Experts of a small language model.
Size: 15 layers, vocabulary 13083.
Experts: 128 experts in each of 15 layers, 48 SwiGLU neurons an expert, 6 picks a token, a softmax router.
Training: a variant of SOAP for the experts, 654M tokens, 6776 steps.
Below are experts of layer 3 (counted from 0) of a mixture-of-experts language model. Rows are named router (the router's row for the expert), down (a neuron's output weights, with its number) and show model dimensions 0-255. Each number is 128 + 32 x the weight over its row's rms, rounded and kept within 0 to 255. Numbers have three digits each.
After each expert's rows: a language model's description of what the expert responds to; "raises" lists some tokens whose logits its average output raises strongly, later layers aside. This comes from a sample of Wikipedia text that the model never trained on.

# expert 3
router:109116113129113183087151100092132144159155103103089105113127152090099113086103120137141142100159089169119151129190174155155082158191118176102047088075107078102180101139100102126138149129126066157125197157123144173087179188109132134106104166121120068173131141089139154144130079174085129154091132129151095114134117142129135075108121149179128104136062069121096160162136131154140092127120093087134156172069133122118200130138126186184144102170113155086121184121084173095144072123069136130146068089104096158131147133154149112186142151137118124101155094156156169072117126142134163116137127134155110150155150132125121166123079139167146124107100145112091169099084144186132218075116094186204083137141163156141172154130138147189185128131107187151102134152176146133145191142156151
down0:133110097171111144104105154121091114120151140101162109119197128062103053121182131168125122128114119082110099109048160140135197070103135118186138158174111137130091168103097122166129162189085060144119097069116141099087146135100117154143144152104120078099131176155127078160182164150156123118088106177178159164116161108110131133123114132091133112191165067203132115133173091125135128155086085119120096077146131125148136169155143132114103098132088189158111107177117125105071142120117101144207100148107111161086123193099098137169122142188123138163158115129115100119172191155097087138085115134118168089096152111133160120141095150163133174148157170113116099128136061106120057126151089137097157117172137071106136114137147146114121081050160141113195104137148117098127071204115171
It responds to: Apostrophes inside names or contractions and possessive 's, plus possessive or subject pronouns such as his, their, its, this.
raises: " lat", " final", " own", " wife", " death"

# expert 40
router:091117089171168082096138122145102088123101073086135065113124133160095136110160120136132195124076151108119124100117138130142113087128116102097151112176101198098091152133057083186041117086155090144165137081161159105108116175110151163168106113154116119128101109136147082157118091127112108173094126176155165098097123114103088177158151177176142100094107143174142119072143108101120089062110127143131147147125059100151157136112169118116094088184120177128138157098117156163152159131152089108129186096118182130069157118145100159126098111095127122130149105110149208123155136175094116054163096183155073126100106201096157141093111116104093172072121154102106094121123089153180115104124123169100064144100068142108118133077130106123109074124121153119100149140187142070095043146123143
down1:099114145170099181175080101122113145162146126166115145163142152094172090140064089132128156161060142149149168125149129099119167126169196154162106183125106083164159127112167116138102111129123149106049125170065188141125124122123110105097120086150149077161135179087127142149108187133138168102136090082104175125122191094139103168080159150090161148197135102119127113136132153107129148150168148139145140092113162133105175165136121161125187130068157041141122106122111162152138158205085083151195045130141203084126108096152107138114124137157123147179146133099102112145162145132111135176147105109200104116179097134065131135132075158141099118145123176126118102080100101128174134064156088073096139093104137082179118120167079141114144101131084147102136108165098147148133149056090121
It responds to: Digit chunks in numbers, chiefly year prefixes like 199, 201, 197, and standalone 0 or 100 in tables and measurements.
raises: "0", "s", "8", "7", "9", "6"

# expert 52
router:122155046145098109197181159129120111111097106112092104124153121145098100093135097121120180096119174090148172157111139141158133170102116116167127154138127168109096109105103176111125103156091121102159103145165135124083096128151146112115133175148119151084121170145091149183076085097081102120137133093070097165108086146143155152118128137117180096169119096127134094187140154163179082057112138086141097121160132082072111178137206200112148148038126128167148152139161166105076164091078162105152157072066084131101103096158144188089110188097161133087136142162150145168132063104142105121098123104103106095116144087089113171154124166082108176181081168091088095159159119118083113137151117177104105157110168174173160120167113121139093150121106113176125090184119137164167163096138099
down1:125146124173125121142119122157142093096163131222081164110100101180165224150136160103105143103063124169100110088078094110148147085133124145080079146168194108129083134109146137102145093139108132194211127078097066192142177142138137115162142067134119170108150139111112121039149127080108111102142152079126162153142092150103113131113110070145158125133101115170164128130159107186132159109125126162127124136087142069168099110118071117119171122132153104170129082138119160069130123108161154204087082097131124103172126109134080153086134130186124134104128134168148202131157079139118120102135124103112128171147181107067124078134128144134101135164152082086197183086134130162096144116071067098128123139113162130107133153095143144133116111172148117100203181127102173124121131137174140
It responds to: First pieces of proper names and words, such as San, Red, Cal, Rand, Ed, and inh in inhabits, administ.
raises: "it", "er", "am", "id", "ard", "or"

# expert 44
router:144148109179152142091145126136098117195119083143107150116200144112067116145123113104087150088121150118180180197140142163176212106130086119151139149157118161137116111094111140083183132144093082134106117128142139091135165115148104164118114171123111102065118160157164154172126074100119178157174127119140108140106086102167110130103141129156168114162088122178130133154123139126149117095113130123135094049132050105103067155150136142093133185112079119089159193098148115137124160141081151137182085094053096108082084119149129183144153170089159140088141137142179104122131109098129127153091149074108091112138166131151124145095128155080113137105082078201135116111177055123080099119157128172097086157105116185169148139087121169144172146061150121144161094138136075153188175097082075
down1:143065100126096091126152121094154154097184171142174120100168068107106142135108143164111135169096127156165084211148080126182108112142206141134097150192130075144120161173142118110078114126150126129149096137074049156085134127091150148144136166132125091105094155161088052075101149159168161117136141150119129072132075126135136084121135100110196155091165114185086116160134127142113139113159102153119119131088113127141080073127150144153203182128166143115141102139168081097119096143180122161174161099119199106110190103169143126148126162123177172082109113129109123126154112095109067086159137129141185152166134080131110131094161162151154131159118186185092123167078108147142137175123155132073153153108106128113129155134138080150140143151112152064118199163077064175171145132121100
It responds to: First syllable of names and titles, such as Let in Letterman and Let's Dance, Bar, Mac, Dal, Sum-atra.
raises: "m", "son", "o", "n", "'s", "y"

# expert 23
router:058141161071206142127123120137090192113129095104156117111109173121049108122123116149148136111123187086081136154172170107129135085138084173058130170138068164152159131140163163151162132094182113100116153133092099147187097151129194132105101133100136114112123105087122152161083110158082074147158111143168102081078143127172164102135113160198107144113087122118182175137131151096112117114197142079140123117128081072158107138132135151101128113145105103070094134085135129091136170148142152105205134136111160107140137116176083107107146120162111154133119159152156188171133138186125177110163079095099123125143143195179159146078100155101167072112133146087178135130146088113134152097117145084162072156145115156156212103166127051168109101165108149144096097120177127159140153093113093
down0:104141135149126078111127141153079105111129125096105138134172130157104140137169129115120149114159106145138097067095115198120104129131133112173139058112121159137118081134170111169110139058092167116078089147024205169193130125183098112096096131113129130152128178124135209128110118065136122109108117084075120054097085117166079098114148130081103116140203104096126082148114077123101141129161117080136144101164083129149199107101161065121088150095142136160159180166104106155119138129126107144102171142098022086170090152101124162144112130091113107183116164130114097106104135090119121117074139141107171128144104039139160194097109140080153147138123063106118074098131124139132138122090178120128169114165143144138103060123135103080145200115156142141109134119115131103171140150109144
It responds to: Place-name words like West, North, South, United, States, University, American, chiefly West in West Indies, West Bengal, BBC North West.
raises: "er", " and", " of", ",", "/", "wood"

# expert 41
router:139107095146149149128160189139110174126153137116054139100178092135086136168163155178128045097175113114195160167076087096156194106145129164141137158173125100204120112175127148105123099131136156112091126150137090103092129106126082148106051140154123130116139170161120129173100125078131090102178093154119061138124139071128154106121188160081195131092118157102147148186124091096136139106164104106139106147065141122102062130137101167127166169153094142096157148189139189120143156100138161125100117121102189104124121161167127186113149100094081106102119132148075154102184100095087142142139098113103183140096155134181145167145137103107203109181123089120163137151107128118131135112071119093100143140136154140148194115136151187084072132150135103142103146187083164154054158152112113
down0:114129151129103109145121180124092151090147178178154181128085149162133149094156130118139141108073127143108111157149145179100185057136101151084116135120130118130151166176161118145114135129124149147148189072059199177195102113164104155019120100125149146145115129164059157103066138083095093138093130093127157136101177162107108129089138112159120108144163152167149145095147109153158144138140140061119185157106204164121152077090162150163173125134170121174119123171134106069085076138108124119101077172168083084139140197120086086161058150099109133100128100058096172107126147141141128195151115160163066138133118164135132075130141108154121106076114125155158160134140105121145133076136114155180116105163091137131112089145175081136152179139122089170125158124124176165145134130183135
It responds to: Name starts and titles, especially El (Elsa, Elvis, El Manicomio), plus John, David, Mar, President, General, Colonel.
raises: "'s", ",", " of", " S", " D", " C"

# expert 28
router:157108156088175159123112158168148174079150107172123148107085112108100094189101118148122095109066133148087133205107186176163140140153083176086128142150095131121143192162168161074151123130140164068134186135118153128150142111149151134109128134190118136159134158160128123123140118104167105120146108107180090097075110127181123106122160097154160174168097129088212125106130129102129181170143148113138120189131129143087148110147130176101139129128142111069148138176147109041184174170168174093138124112092123126164068108118126091072149120185096106109106135160069114118151126101098143163171106135091116120094125138209107132163134143126165051168141122075156141182068143122082132086097137085146102150112132123190196127193137123159123139174075118163130095142191152147176125163140112
down0:147075079148098105162161155113146073120148188097110117101166107150111106118077150154197139106139137172109122146130106139098096149122171132148062133149127135161122129108143081147094101130159118143179189091141163161097174158151129133137165155092116140111089122147168127117158138190092064190103147096123128128093127143157180115117075165067204157131114134132072130128052134080147081152113106141084107114065098147111079157101140101091096114100172128101134134205124131138138106122155099201064132071150136081111150088122125135106135154133179171122058051133116081119107181108136092101095137101165163118124082114107141157188149202140171176120116175092101151136172122119084141131147103181190125124093125077153095116136144129139126148134138184104168204132125166125067096140163145
It responds to: Month names, during, Office, University, School, district in biographical and military text, plus table pipe separators.
raises: ",", " and", " of", "/", "'s", "."

# expert 51
router:130106169082098097164116124071154190114141118186077190126214129108144163163096135090162173154162153134088139190069135137119144136096140124160168122111203137155090125147173140111084106132128168110083121093113112105133157128115092125087186115193156189125090111172065145165115099066140155131153132107154059188148099147201160140096099059124118153119112126125119151135057101125115096157159107196070148162180133162134112085147097099161125096061127153068127117128088126133119123092179167103089116123147113095162091166144140120112163100111084104135111133108090135145105118099124146186182166132084133141104145133188117108133176163089146105178096110142174154104084070091073128158118147164130156124102149114180101092139127109116129144109120053145121133096141111175148136185162100
down0:153135121150143153145141159152145118129059118130141188091091217112140146157133128140146072165222146115169174130130124168119135128103068096141075139133102108095093138165142168116163136087085123121053097152101097071121136136137111078145125132155103143114111155109111147100119114099131119107092150226128108159082123157131160135101129129117128177125120090138162108085116142048124084112109074147137100135105103114127170107027195151150148173178145102155154158151131118113130154062105127181114166121101074144089162175138154064112109172120177119123115151233067053082111093121073096129112161068180151158181156163103076145107125117114122118133105115134124130101139097138117128136108185138135125129186146190158137116156123103102125125096110077116065146109144121161076117123120089
It responds to: Row-initial table pipes, infobox colons and linking prepositions or parentheses, such as | Iceland, Decades:, Tackles:, of, from.
raises: ",", ";", "'s"

# expert 36
router:167096156125085077144080150168144137118127131077105092118093161165180112130153149133155155156155141115121086071188133142159146072163081143161127054159104089121098101136103127108185082165158105114138120114148136111060170162097178144115106106092123076077112088134120146125103185187115127137096166175116150077149139070066087163087111122132134104147104068088144145193161168100071154093151109056121149163105136115098174107131113145079168102175120100089105106120148104102090168141104162130160117146144149153116160102128117083119123189091151165098150090160167048131151107140101161143163163183138165146153157163084136135140089083120094153132100151110077179123112104171116093102129097183046189121113149139086192097136095150131158070158096090115169119154145139131110107120103084
down0:141116162111201209076118117112106152144111117138150134097153152172114165128147067072089142164164121116132105082147164152182166125165098128113157133104079026131112134117120143166116155118079162113077140161171126085163081125112068155224161184146123150147114154113166163190119138140159127147125126149169134076090119134098158171110083181087117097197120162153086193100138108140141130174117132164152086146084115128128144164115188127106110138151124120135203084117133095167146146118138165119177109154070126169082129111120155155140139153137093098113170120137119089148090099094105144112101139100172130138146061115111164164175125144136063177177143168136156114151124153161131142146165129066084071149158142140182168142165135148058107112101161104114099060088161115133115190120117157
It responds to: The indefinite article a or an in running text, and capital A starting words, names and headings, such as A. schmidti, Aves.
raises: " major", "NA", " significant", "part", "ster"

# expert 0
router:108180130133164147089182146127092143151123077114168107095150129169069066030128110153108152098142174075136173115156144123144102174080138108127145142151132130114126122077089193163124131147049155093072150127140064100161154096178164148091157155160095072119076172146144144149150099123108138086126082116137063135099130127078139108118167146140158128120090141165135136111130121130082178094176140103182130128141096183188114160146080125115116141156083169099136122122069135123113140148144139131175124165065117121105098126047134182107143147136126123113173140154161128178127136123199127128098120106144124169131138095122138119093105172047105160143166126120107050100155136109165126086135135139075073158125129140188094159107131131164151105097141132130045086044111143183169177106162100
down0:135139141098127154092100172108099147078130113137099167107084106102119143170150096158089102113145148112147194128112138127103089139081073166168136150124102105090104161133064193126131158173059161108124118200153143080167131112140139151121149166096158085131158180056187180147157090149116163222170110172153122160112163191130152159085119138147122149142151114119169132123153141137218159144179106175134150116085123126092157155187138136162111160149143187138154150072201141153107144100128104112138151075118124097134147088080153163097146139119095109077134186171134143109194089144145111097120128110125115171100139150178060149080124125143163179123181108130130154146128122110140055085110169104114166125139145146142131105071078085195124126155158194139142076075091143123107129114155109
It responds to: Word pieces inside English-style place and surname names, such as -ord, -ford, -ton, -field, Ber-, River, Park, often in lists or tables.
raises: "es", "ion", "ell", ",", "ard", "ers"

# expert 15
router:119119134088155143131140153130108138108114184091103107106176163139134086123084106139095141123065102097102161138124129132113126129100088095186183088159120169134125108145103127125153123110146084088058107100144053090124139092151139155071168133108137140194149120144092116141061175110115173064115130163114168163181114139123060132092147121178140112151116085117078109123105121085069093151186115167110156167107093110200180149121125144168151076067113209110135126113130155165098093106118162114184073135151136124121139154164137083143142156128143137130142144140083166096136152172091093139117088146116117152152139137168176133124184129088075140090092154082154111130093175110072108151086137215120075147128170153181144104099067061167094172080093101111151110148190115202110134113152100
down0:114132138121079105199129093119171153102113156133193105117147126079149052146155148121166166128148079155128142069120116127173132147101102155170068135058067149115099146093130215086135190159172099082123187136113146136117110159142123115129148189162185148163130145124109176165108144154180044134141110150122138105143145182102141140128090117096103133141137150128110163125114119144112138147143133081170155177132141132117118206159114121081139149119136057177101157143077124112069209132173139142144090111115105205077167115141138111156169137159122115137131135162147104146211137101178126097118120168155158125137104157125149099143120165042143175148161114120125147173112125083153123149052093093125154164130115139138153145123143175152245158151165083171108146075148118137135111120125115
It responds to: Opening quotation marks, parentheses and brackets before titles or names, and word-initial pieces like rep, un, gl, prof.
raises: "s", "R", "ru", "a", "or", "B"

# expert 62
router:138077137097100132168097111148121100139053161074153112110159182132183089090167169104101143088176153132114102075103184193120102158114065108106142104156108088074104174056095165076118149152138094111139115104164114097115165174090133167143116172127093171165104080113157139097099119133106175130105120164068104135101075159158092139107145120129107104093133075121135079105098124177146132176087079083146142126127125114171102171132142131127154148165089192164123141128146178150069156152174161122148069169078125155127179135093161133106153198121115105136143148149156131105131126123086103085112144108150102132098124189131147157134122080098153130171070067143171107123144148137186115091187168179118118157162156161148145119110083155118182150062157101141164165130147072164065094076116146
down0:192195161165035089208129124185104094125205144146138161178118144036086099112178103104199095123152138125173127109134129164168117136146163158118128140146141103118101147114157125078087102126114115157103109146088194161164159146070154124095165100080124120166122122115106120155128157156096096102120120141150100155125118127098074118140121092163144121090180145123151087142111159109139146159140176125129157103132146147091176116129128105152083162108082171193111116087106124155126106072159144134150159102167140208092145156069133151169154144105084149086084167102035155122116186149096131090167110109112117112130167143165116187108161121108130126137113140113118108066075189091082138081138148071132072108136092121169110085080166181126194130125101133132134126148097150116138128120066121
It responds to: Single capital letters opening a name or heading, often after a line break or bracket, such as M-ozart, M-LB, S-noop.
raises: "ain", "a", "U", "E", "Y", "."

# expert 30
router:073169125135178186140053172112155136113134089106141130101135159103083114116135111057117077116056096082129166182115103120084105091076119142212126134148110131176130144142168137140123082174144115172169115137133108090145126118123163122078132120136142173119119073143107187175132150152090163125195122135162157158111118084171068117131143098145124141053077092092073152083105128104152053089189166097082089117106116137119139154135146167127173076080124099099105129118124158095115138085121157107160073154095139111115118079163084105101162096103146157106165147103118172117098132087149165179120133124088122118083185127093164187140132169048151151186157150104176088122149133128137088116095142163081104147109135169107148124158087086199113094132114145121131176133187128115125099105153077
down0:145135159127130102145139163128070148105111124158120097194083114125067165108153144161141140106168115166224154086123106059093138038204081108105152151095121143123104097118129135125130186105080092146086085122145124135136161163159225168179196120117150100089109075112100063107091165113130126140101159120058126118121137047109111091119063095108104076124178172048193150189110147120068136142082105098141123072131109137156198152127081097134141149075148109136116120168144139067132150087145105123163161098135195065136144140133143129093074131071108121086136118108106109132119136122115101080135144122163128136122078134181125120157138120105089064106141134093126126121151122156136118096120144117133117134139116129135118138183108154117115150157120132132141107095105049164158170137167100
It responds to: Word-initial prefixes like Inter, inter, Re, Ex and Un, and first tokens after headings or list dashes, such as Interior, interlude.
raises: "land", "er", "p", "l", "ru", "ic"

# expert 6
router:132112109150082169086098140178098118176093165099099109119159076131119095104191129158131162114142150134137163092176151116157107084121116141079116183173087066130156160143166139126174077177124170107177119116138132112100133172156178132098090160168120123107147174153185166152194076125159071106110134127112124086135125125050128146122177160155162123135159103117142147160146129091180167129169153093183182173102138068070170158130149113109106161123107124098162158142136175072111162167145085149128190125071169126106143076076129085127130174119167133085161133106138125146160119142125084123064121104137127087110153119083150174098087068107144157147147134175116071082126138110172132117158115074106079147102135152089180159089163109074086177073126195144163157101141154136137090138069132
down0:131089110161167124134173123114121140154123159087182127091099112088144100070161126118140117131089119114130107060122140152158130109114091091110155139208197125130200109135078162119160143112139115054161088119135091117128100144109135118104186175141139117144095124149181121138140190205156107127138110188133179056118152173036156100137110148094142124122120086084194135130072177082185118147140127088182167199109195134122086154148147146075148141141081102133098154104112141094159072154146133085169139114067132115131116140146152130140154156096145112139116103129122086097143099124180099043114075118193137150126123123201102111132115143114132146158103151093136176111133168134094116089191094132118100065092127112111166177177113121043114133117124073135144087152084128131111123140111149
It responds to: Two-digit numbers from 10 to 30 in tables, dates, coordinates, scores and chess moves, such as 19th, May 14, 21′.
raises: "th", "%", "–", "nd", "een", "9"

# expert 11
router:155130062171093125154115131156093116180155183153101100120102083120138072090157119142100124154122096185119099100183143131127121107124098139157058134148125064168160097173119167104111099227148091088180070189131126143100143129127156149125162115126108141121186165123142122113214173133100166141107108108127091103088145103124122128116173072067185084067129144128080144105163142106182114102101116154106171107068134091084149168133115112137120172167134113114108137069158166079100103150099132129170117105119156100128130101137153131146147198132133104118169203146181149113119137115151162096094119085077197161098104203075083183129094097107143104121127156106132054146142151139148113162119090084102162108157152141105084170129096094092184152095102152124140150136160170077105158149108095
down0:105168171103132045135133116132127174137143173142174108123125051155179104109154110140159108151126119112119104147116126141126136162162107117101122140100156139112150093155115140136119132181213099146124093120145109154130109139116152133097145106134162155098130119158110096094159150137135133131158167050158152115059153146122121129077087140129127117149137142144093128153082112131162137050156125112070150195089107121131126131134113168186084178113148088129082128092132126090210143195101137160184108064119172128177072065149203125177143116107123074121152164062077096157153140109118123122095131069095109120095095174090100108156170122134117116146092096133107133135088152107106123187082122085126163123210102117116073067144093107157122061118114115183120139128172106048059114115163054
It responds to: The dash or bullet opening a new line in infobox lists, such as - Prize money, - Founded, - Suborder, - Total.
raises: " Website", " Occupation", " Date", " Status", " Height", " Parent"

# expert 39
router:151158122117160147092150137141137068096169084172130143096043119119113101122152089174117156109127161133125114137132070104165132070115157170100094124133104148073095119168155122097151142127085155165131136131144135174162046123159157095145102130129101133122132118063130054158094090103063086072107160174182106109115119130159202134100123142171169116171077138126179093118098139162125112132149089104122119118118134099158148144144154140092104118135142134099165113144144126062073135077136171101119094119141168081135158088154097059112134059084147115072098144163082166077192104125110170087156100069178131190138081113115095182122084091159090149077118157151078134157093141127117105090106180083194128169149157174090132136091160069175110102134115094104117140161114145079093132102128165
down0:122098106090104132121206120145145121117090113097119082142096157139103194173106143064113130100162130108076142091155130165156154065048134147133062154180141124108186121093157147179204123060104141145121108143123077133215125125205172092105164162149143095120159112172147122090114094110173135151139118142170153130072115118088076087111130107124130165112130140131081123102119122168125118203079142147140106088135174088139068121191134187160053142135152141114168112138173134152192109116172124106101145132214173143161117090137103099129155147139148087141137124168117073118125186171097148108142117121075149101088094125078121111109159127161148101096147133090190147133080152134178180126162130130151160102113151136168125160163121130152140151133143116144207097145076127109089087097104119
It responds to: Nouns and adjectives for peoples, populations and politics, common in census text: American, people, individuals, race, Democratic, population.
raises: ";", ":", " in", ",", "'s", "'"

# expert 31
router:170155118127097139164095153073107090103125145103138121106127145123158156101134103130144120120086160159159122155159146150141090148128099170122118050153110081150111121146111149150146087111125111155109120095119076106150124129089167121108190100127110161079119128140141103194174143203158090097129164158137104159087131062170089171113164155172141211115141105085120150139166125125109169149105129113053164105091164084100089141147103129208154130116160153151109147078104135115152053128179091118075155175183171098133156178095064078172141160101089096159138141154146098102099112131147145068140109096086195146140153170178066164129120087172167104099165130053105134102085119179167059129167163141084114119104101139140113101156086101048105127149083149122119176132127082138105128111166146
down0:111123085138116091119122156136088127058152120084093142112146074133121115077127125092142103136100141156147117149142066129102137154104126152218202095159125127123073142142115052122130127095139158116146090145156153139099145120111129130074180094156144081150136090120141134126093112122077149150121118161116155138097140135140181144104164082121157064151092015066089132180116158156092182096146077110105126186195101128108095125178107090184147129061138158122141111141145077070154163124141081090117090102130128108102143146145116193164122110131115116135174114098133178138121132131064101110081131143110139084131072143121024165116127101144130141097134161166175127115127080152094106061080125139171153132090123112136043172187119078130160141106112157109067125104153153149100080128100097
It responds to: Mid-word or final pieces, chiefly the letter e as in co-e-fficient, Writ-e-ins, plus -eenth, -an, -age endings.
raises: "gan", "lected", "au"

# expert 42
router:093122139130122119107153127137102083147097130112062100160135164166111145082170124115152102113097113064098094100194155159130131068125096086095111069155116120160057118086075191187120159088159117077167108094148107090173148130177151140183144093123102106138120169129168143087150158143131115169101101133173145098109115179064068122121190169115126115098175179127109110069130146105127116113141103165098125117137099107090143155115185132097110077175117140109080130114074148129156140072108108140158179157172159091109141114107080168108086132121114097180125106112161141081164105178095081148095109118169137137093090181161166125057113146092075146078150118191141076107187130161154176112129155120078177125105085116102134184155124085153150101074140117120162136104152131081070090147139078
down0:116116112123143141092121130111120120097118145074155134126119150119175113034173120073167129065196142082133125151145115114105142112144186109145076118194138093162097084101104089115159103154192141147167167143148128127125103113160164139212131140083062132123155144134152095098163155114149079059120145137166150109123168147098113143155084118162115101072146152164130105120111212162115134202108083090139116174115130118122149165091187120140051135190120111189093101125131111156077150131180078165128126160095147157107123062109135168140119162176138150111133035095080090124116147128076108100130101116164151102106106135105102082154092138057097110097116130112089142150186169120086131119200162157115125130140111145077192104150143127140126137166143126132190119134097093119060145086162136
It responds to: Single digits, mostly 0 and 1, in match scores, decimals, table cells and years, such as 0-1, 1.82 m, 1930.
raises: ".", ",", ":", ";", "–", ".\n\n"

# expert 47
router:129060116098096124164059109077162135124114153116102185138245149119188150130140138120152176137150116148085110149066144158090164142115156082187171107142182141158114085119186094103054117137140113111159064090104129119113138135110102159111191115147150176126107143146090117117094114120134152114217104114064114168137093148157129123104058084133135137088143142125097104139060115112146080148132091164059155150186107120151111096147071053143096095077108169148126121116093145143096141084194130127078153162148094132125111109153165098134142162091096140144131105107089083132110126064171100129129166137093116138115141137070137137139134149060094169190085139169144127132153106128136120164111145208149167116133128117122067104137096124096141159093121082115152190127121108149136181169132095
down0:131116133139109164128105088152142117234136127154143176122164154115116191114161124075148119107117132073070135175124150165118075068079161125103101131150108201095091077096116089138125110108112087129067137132132106136113087198078115159169127151144137154154079148145105105135119167134142097173107103146065138119108099183129104152097114138159139138102183181130104105156129120083108090161083156108095104141147147136042097055102073114132110115121150144165090086074157180176135145099164131075176153114124126118168081125145162113154097154097169144178107119101097131093101153121163132120121173170054106116156125071080142129190183126088119071170135125111151109092129114121115095203107092171114136091094088132103125120144103162162165098142108107184102058129157085123142166153153076
It responds to: Common prepositions such as for, of, to, at, often opening a line or sentence or table cell, e.g. stood for.
raises: ",", ";", " –", ":"

# expert 8
router:160105121122100154156118122065145106153123144133155199139154117147112168125199118125120138154167104137091114105123153109103142104144140105159133121131150065167126116200136123086107109042120108154121111099114104190101196131117064169094218103112132141135107115110147161085134164072120117136104171172079118131125098133154155184136069094136151119077096141122181084185103117093161146086129134125106149147176087084122148078147082097159188169139104146131153148116071115115061159113133158125093227152103038107158073163130165135131141111134080133145135135118085128179096115118156089098142155109100134159145166084112112138123124104079140199167124098170117155127145040157081143128122153180176137115147114104093103062142165139101137185089122128121135148103095096165134185184115113
down0:111104110067109038101144113115168105120080116134156095161161136153110186165104116143143123158181101127158131070126116200096106141186145171050122124124124143156132072157156110105114150092186138091157119056126142162139144131162109105089124117137175138130053212123157120142122118191163134091171164099079172176131121156183150108160115085120135129126171095092107099081166134126175114108160189123119069116121138120199112133105136117139113105104078155129170116101140107132100064095105065161086174128059095157214138104109125106131124139132113143133110136121127109106110109144087124137132172146116098150118097099137194131099075091079071127146090117112089146078143106121181092120098152157148138106097139105110147104106167186078092186182057129102106194121122148121158112131094140
It responds to: The word to in titles and purpose clauses, blank spaces before years or numbers, opening brackets, and odd characters like ễ.
raises: "4", "3", "ion", "5", "6", "0"

# expert 60
router:188126063115154121112174104100108163114129134107097140105136077119124180213161139191095160126172168119111165108064115143189167176155075160134163121150147091074131076158113150092167097106115173106144168077141156167127152136084150123151074155102118102153130197124216116171106086093140108177126125127147077098148151091185173149141113151120171105158105141125134133208161104093149143086058118129148103113134136100136093142146140152111128200160101093152179177145132146149128197138157161124090172106094081140149156186177161156143164144162127132105143134147110165149134118058111170087084159128145163139178166097138109151191128106174134119110139144166138102174111091127123133097138147147157153154147175119150097103131177180092133144165108129173060136165114112117199130165113157
down0:171123100145103124082141149157153149153203173092143179148137092127143112131113107068183136125155084108164132180139156170094120159161129146127110136154144106156187104110137152107096113045119180124135101141067181136161114121136164175163142090091130123098131112164118123136126113146099151168143150134179105157076135195161138086130056128133113111124113147118121153176165138180090154141090118209149125168129151131159077072157092094144155119142171133142137136139123117086097122180156156138097125031153123109156122080076128129112111100112182181048126103149189117163103118142157136156106176174153113129125117157151170094126172111193146130168202118145091061095127084120124044167105116135125156147090132093124159105141053126117100081162199110120084178122093090136156166096149145
It responds to: Common English given names like John, William, David, plus once in once again and la in Spanish place names.
raises: "'s", ",", " S", " and", " C", " M"

# expert 38
router:139080112075104126117091110140129190132159124114110098126137123093166139079144138051175109162130158110131182099181140221114139121127129129151156128169123056121119131161111119115140110176041110093133108133137146109078179125059177136172181129181116116096119164057168150167100163123112108135115085152102102215104135105105166163129156109135118128123181089177145146118120136104147143137099071141136134161102105085099129113136134133087066095119126171096132171094186128101110111178135175116156192130121201115116078150163159069093146112094129098118169143127159119102087127082101132072132119130125120132160086175096114164107127186129098092178121141154163117157088107163071072088136104140135123153110158117157135086167145210084138104060105132124122125151057136188108167170151123
down0:111137138120133071121160139143135104114144137189183159194143138132112130148109144199168162116081092131123159100139125160159095111155147098119077122090110145224147146120162136174131164111114142133119148161071168133105112132123098084132145097124135146060053123096074121158140102122167173104198132082088149136129170120150149090144131169111137114160091166111125150115121152179197123182118164100102138113150123126122063133104034093129065130053143147113137145125102115215162139124134097093102143158073105103146158140174146114146157115171104179103128111088130108116141068141134118216096150170171123117192157128112100091157109118181121094116180140154126103179147076071075127119127116106146090138159107128119081092104172128166144035166165161104108113100151148144124117119202136
It responds to: Single capital letters starting a word, mostly C, as in C-iobanu, C-esaro, C-roatian, with some M, B and the article a.
raises: "lear", "lement", "rab", ".C", "ann", "ran"

# expert 14
router:154168145089168157103144140142141103101166066165105151114052100069096140100086105035089105105106128098142091144182104115145102091165147170162125186140112133133064174132125169094072181091141094141113173138122138139094114118138141161113158134162128170135133082138114139143085152114115139110079116127157089075124153124120155114101166175164168131163070156182151107112113126084112104133138153083171083191153139106150140157126095103085115099084126159093106120082139094070092169111161108101101099123082168127130103111156063121111155079156176161130086128164095125110134133146081183181128115124136116098074145080203100145172160140176158116155133083126075096135155135112109131117089115104118094151124106158141109168206154101185090087133108103170100138080177090075108047141121182
down1:142131101111107106151170130095065114145088083060103098174168134082093118154173138076172153158103108072161136086199083089132164137164180131109133171096117147138221186086131126139132153156123182151076126149149140132137171108143127191079095101145152125109106138100111143116176073121100136129118144142121107151094183164068094093156131147051138140110148130132063129165095087143155085123163143153139157145153117137069114180051125128143135095165110144120106113153153163135076134159169073135122130118196126137144152099123154133080091131067098062169123143183078058080165124070128109121139158125114104148145118128163171095113100155129057091144142181109148112188154117111165164167170106158125146132122152073131123136183128165118101136121206142123131145089152178109153120088116100
It responds to: Nouns and adjectives of politics, government and institutions, such as government, political, Minister, Party, University, Information.
raises: " and", ",", "'", " &", " of", " |"